Weights of a small mixture-of-experts language model, trained from scratch on English Wikipedia.
Size: 13 layers, width 128.
Experts: 8 experts in each of 12 layers, 160 GELU neurons an expert, a softmax router, a shared expert of 320 neurons.
Training: a variant of SOAP for the experts, 11969 steps.
Below are experts of layer 5 (counted from 0) of a mixture-of-experts language model. Rows are named router (the router's row for the expert), up (a neuron's input weights, with its number), down (a neuron's output weights, with its number) and show model dimensions 0-127. Each number is 128 + 24 x the weight over its row's rms, rounded and kept within 0 to 255.
Before each expert's rows: "gets" lists some tokens that make up at least twice as much of what it gets as of all text. This comes from a sample of Wikipedia text that the model never trained on. Tokens count by the router's weight.

# expert 4
gets: " the", " L", " F", " R", " In", " W"
router [113 106 158 127 140 118 159 141 130 113 166 151 100 104 128 113 105 114 138 119 154 111 147 148 103 111 148 103 129 124 166 100 145 131 137 149 129 157  90 137 113 111 109  90 108 122 123 111 111 106 113 119 123 154 143 156 124 119 128 148 151 127 173  52 119 123 145 122 147 167 164 142 142 145 138 108 129 151 114 121 115 155 126 136 122  95 114 139  87 139  98 154 132 107 104 174 143 100 152 123 121 168 194 109  82 130 152 137 181 108 121 118  60  63  96 104 153 121 147 152 144 119 133  98 138 136 116 144]
up0 [138 129 161 123 144 131 159 123 148 130 135 133 131 109  93 141 107  97 138 153 147  75 117 171  92 135 168 147 123 100 112 131 131  84 118 144 153  80 167 185  80 111 104 118 154 105  96 137  99 182 110 150 122 117 102 144 127 116  99 159 144 111 112 125  84 143 123  97 138 111 130 141 119 132 142  93 197 134 126 120 109 143 182 107 122 129 149  98 158 115 109 140 100 119 134 160 129 144 135 109 121 153 124 125 111 197 154 129 125 111 115 123 126 150 105 125 135  95 112 100 135 123  96  94 108 151 113 141]
down0 [114 129 103 140 132 131  85 128  98 152 117 140 132 139 144 114 135 165 122 122 119 167 134  81 162 131  93 128 139 147 142 125 124 176 119 128 130 177 100  80 178 146 145 136 119 152 169 116 158  87 168 101 115 140 164 123 119 134 146  86 108 141 162 129 155 117 120 170 131 133 145 128 165 126 108 159  61 116 137 134 128 117  76 149 132 117  89 135  83 135 105  95 145 119 107  86 112 127 129 130 125 106 134 122 146  54  95 145 131 148 137 133 115 119 139 130 124 149 145 139 113 127 167 152 159 126 141  94]
up1 [163 168 118 112  86 111 104 137 115 143 160 170  68 165 116  74 114  80 178 128 111  91 149 140  92 125 109 107 112 160 125 131 139  90  82 151 119 125 125 151 153 146 154 141 163 125 123 107 109  97 140 141 109 144 109 144 130  57 124 168 109 118  98 129 104 151 118 138 141 147 130 115 134 134 145 127 126 108 138 149 125 138 144 139 126 108 159  74 134  80 134 124 137 133  96 139 125 134 101 102 124 131 174 125 151 113 135 182 129 113 145 120 116 130  99 107 106 121 138 144 138 127 133 102 110 152 157 173]
down1 [172 105 139 119 124 131 125 112 113 138 151 148  98 127 121 105 108 143 151 122 121  49  99 139 103 146  92 127  93 175 146 165 122 155 125 156  93 136 150 127 165  91 124 115  83 142  92 105 114 141  95 121 146 137 125 161 149 119 129 158 158 101 120 144 117  99 167 145 120 149 116 121  84 162 169 152 144 165  82 156 113 107 119 133 135 164 140 151 115  97 158 156  96 106 154 117 157 144 136 129 135 134 163 120 120 121 120 138 102 121 125 173 168 140 140 129 157 143  80 125 150  95 126 111 118  95 141 112]

# expert 7
gets: "-", " |", "|", ":", ";", " /"
router [ 94 107 118 134 131 106 127 146 132 119 123 139 118 136 121 216 141 152 133 148 141 141 134 132  99 106 178 158 108 120 111 138 115 127 113 114 109  99 138 176 127  91 113  92  58 122 179 131 151 152 129 110 120  90 140 136 127 103 126 103 152 117 131 156 102 125  85 145 117 166 118 160 130 133 147 133 169 135 120 156 127 123  85 138 135 127 144 166 157 143 124 104 159 128 110 126 135 123 123 132 130 133 102 110 114 113 158 116 121  58  97 134 113 140 142 200 145  97 137 124 116 139 116 161 131 117  74 126]
up0 [121  94 144 154 155 138 106  79 143 165 124 155 118 127 128 145 118 139  86 137 157 149 106 131 147 128  95 112 123 176 135 151  99 125  94  58  79 110  72 111 135 152 141 115 115 111 136 106 175 155 107 129 118 121 149 147 118 122 127 115 126  75 102  99 106 105 132 163 137 109 135 106 158 108  68  80 140 121  79 137 163 135 111 145 128 124 147 133 134 156 118 106 122  94 124 134 133 159 133 121 127 151 108 134 133 109 107 106 101  93  81 150 154 158 103 170 119 144 130 165 123 137 110 124 118 146 144 134]
down0 [110 122 117 125 123 149 150  96 135 182  65 121 102  87 130 163 148 136 149 159 124 118 137 133 112 140 120 134 157  86 111 128 123  97 154 129 162 153 166  85 123 114 135 120 152 145 147 113 143  96 112 155 114  87 108 114 118 118 169 104 147 130 139 100 112 151 123 128 123 148 109 150 102 114 132  73 135  88  75 138 151 107  99 128 163 117 138 143  92 123 153 131 146 168 148 140 113 144 140 172 137 142 125 124  97 126 137 113 149 114  95 129  85 172  63 144 115 137 125 148  92 148 142 135 121 147 177 150]
up1 [141 108 128  95 110 110 108 115 163 186 120  82 125 144 166 139 145 115 109 133 119  91 104 158 126 134 120 130 114 157 137 163 139 136 112  72 108  86 154 138 116 142  93 123 153 116 137 150  90 142  86  85 132 103 144 108 122 153 109 121 141 128 126 143 139 116 157 133 136 131 106 130 134 126 106 124 104  70 105 102 107 124 154  85 126 113  97 131 116 170 108 105 136 134 134  90 151 131 110 117 130 107 123 151 145 131 141 110 128 117 162 186 137 177 131 156 143 162 118 160  92 104 141 115 211 150 126 134]
down1 [108 160 125 140 106 123 152 149 135 123 139 143 175  94 122 134 115  46 180 144 116 135 104 106 126 128 103 101 137 159 133 128 101 141 145 123 113 121 114 165  88 113 123  95 130 145 115 130 101 157  65 117 150 145 133  93 100 137 127 128 137  99  90 126 144 142 116 123 108 133 100  95  96  79 100 132 106 135 118  67 111 112 109 132 166 110  86  98  87 119 112 122 107 134 101 140 144 161 137 130 118 116 134 154 149 156 165 148 114  88 124  78 113 111 131 115 132 137 102 130 166 130 159 118 135  87 136 109]

# expert 1
gets: " of", " and", " in", " to", " for", " with"
router [140 123 164 100 144  89 112 124 119 104 161 136 107  93  89 122 132 118 116 173 135 100 103 126 132 148 118 141 116 153  76 128 144 150 131 144 135 136 151 182 149 142 120 120  97 102 161 132 111 140 138 141 125 112 121 130 178 125 107 123 153 126 162 118 119 122 123 153 138  94 108  70 165 116 134 127 134 162 146 138 150 146  80 135 126 138 111 141  95 129 130 117 133 126 161  65 166  99 122 148 114 135  37 141 120 144 136 127 138 141 128 159 140 151 177  98  98 141 108 144  94 137 120 100 140 155 112  91]
up0 [121 139 146 141 124 104 126 145 146 157 141 148 125 128 108 162 122 174  91 132 134 169 104 113 139 121 159 149  98 143 100 154 160 120  62  96 131  77 131 163 135  99 113 120 115 151 113 119  81 145  99 128 126 111  96 136 121 165  96 129 190 128 120  94 133 146 158  88 140 131 103 121 165 155 160 123 107 150 106 123 155 120 108 131 138 142  92 141 165 113  68 116 153 136 110 139 151 115 140 127 143 143 169 125 114 108 106 148  99 133 101 122 103 144 147 121 116 111 130 127 135  91 188  76 131 105 119 135]
down0 [145 180 138 127 125 155  92 133 106 123 141 104 148 147  92 162 137 120 113 126 124 162  96 110 163 125 143 132 137 150 110  94  85  79 188 166 156 137 151 136 132 114 101 156 100 169  95 110 116 137 100 144 156 185 148 117 152 106 161 119 116 126 148 139 158 166 143 128 125 136  93 113 111 109 156 172 106 139 143 132 119 141 129 108 169 123 105 128 122 131 159 123 138 105 100 118 137 179 138 146 132 115  95 163 154 146 147 152 134 131 105 150 138 108 136 142  91  99 161 141  92 166 101 121 104  89 122 144]
up1 [113 163  98 113 133 119 125 122 122 171 148 130 159  88 176 153 125 125 100 136  85 151 117  95 115 115 110 150 164 176 172 116  94 143 120 139 105 110  76  91  90 167 126 109 126 152 124 138 135 127 171 127 163 143 138 146 152 136 140  96 129 166 134 132 150 171 107 132 119 119 120 162 128 118 108  94 149 153 115 116 104  99 123  93  69 144 115 131 103 104 134 101 139 109 157 116 140 137 186 116 110 114 114 122 138 146 117 145 122 169 165 158 134 151 157 167 102 141 107 109 120 115 114 137 117 154 102  94]
down1 [112 139 152 130 119  89 126 116 125 117 155 133 129 136 147 141 131 149 156 112 143 110 142 100 176 142 123 132 125 109 126  67 177 125 109 129 124 150 152 184  86  99  79  92 129 110 135 157 134 106 114 100 136  96 129 169 111 166  72 108  97 113 119  84 132 141 134 125  98 121 162 149 116 148 135 109 124 159 155 153 142 117 140 147 139 117  80  84 176 131 155  85 134 170 123  85 117 134  99 132 147 160 126 110  87 116 140 121 103 146 156 124 116 168 110 130 134 114 110 117 130 167 139 117 126 113 122  88]

# expert 0
gets: "\n", ".", ")", "\"", "s.", "=="
router [172 182 170 156 145 120 136 103 133 155 129 136 111 158 141 136 139 111 109 168 102 118 146  98 120 115 122 142 150 112  84 108 127 127 114 118 137  97 143 162 147 138 155 153 157 116 114 115  87 157 114 155 114  69  91 140 152 154 147  88 104 136 125 116 148 118 145 153 134 159 119 132 118 172 107  58  91 112 111 157  85 154 117 112 148 142 125 132 104 110 135 146 132 118 154 128 102 133 115 145 120 140 167 132 108  97 125 112 112 111 141 104 145 102 131 155 164  88 167 121 159 124 118  74 125 124 139 176]
up0 [174 158 119 124 125 143 132 125 135  96 129 175 118  93 153 129 161 119 121 179 127 113 124 168 123 131 118 152 142 169 141 121 111 116 133  78 149 112 146 139 127  81 139 132 139 122 175  88 117 115 125 113 198 102  86 128 146 165  68 105 139 120 132 141 116 125 117 107 125 133 114 136 100 140  94 118 105 145 107 122 165 170 123 127 131 137 159 119 152  87  98 140 102 131 155  97 152 106 125 140 159 115  74  70  96  93 123 117 106 145 169 153 132 122 130 120 155 136 124 138 100 124  98 112 119 140 121 102]
down0 [146  81 131 142 110  78 126 111 115 154 145 102 139 153 174 146 167  96 140 103 119 102 173 113 108 100  72 151 141 150 140 128 148 159 117 134 118 124 153 149 134  92 111 106 147 120 144 120 134 124 131  95 121 154 130 142 102 168 131 114 167 117  92  73  91 136 102  76 144 145 121 104 186 109 156 117 124 125 149 128  98 139 137 131 145 168 137  92 114 131 134 129 142 116  97  97 136 102  91 177 134 106 130 140 135 174 113  94 146 119 118  95 106 140 170 138 163 134 108 142 141 121 134 162 130 152 124 142]
up1 [114 133 101 103 122 132  85 106 159 124 136 102 178 112 145 114 158 130 128 157  71 147 112 130 145 132 139 138  87 139 171 102 178 118 127 115  81 145 107 160 104 107 118  99 125 122 114 136 166 151 133 142 173 122  98 152 169 105 110 123 114 105 116 170 136 143 127 152 125 148 107 129 128 148 163 117 146 143 106 116 107  79  95  99 106 131 101 155 145 107 150 148 133 131 152 122 176 129 165  86 151 100 110  41 100 113 129 145 118 114 159 138 116 128 131 139 143 135 116 141 116 117 158 129 154 122 143 138]
down1 [103 108 114  93 134 113 142 132 117  89 158 129  95 161 129 139 150 137 119 143 150 137 102 127 145 116 143 113 116 106  93 156  89  99 123 157  98 132  82 150 152 102 104 131  72 139  97 169 153 123  90 145 146  96 152 121 122 113 122 103 128 141 130 185 157 103 154 131 121 134 128 177 144 146 139 130 156  61  99  95 174 124 155 117 122 114 106 118 164 146 104 155 143 169 105 139 141 115 140  74 130 138 135  92 145 150 162 134 111 123 141 175 148  87 121 136 124 100 163 136 148 133 136 107 135 118 152 123]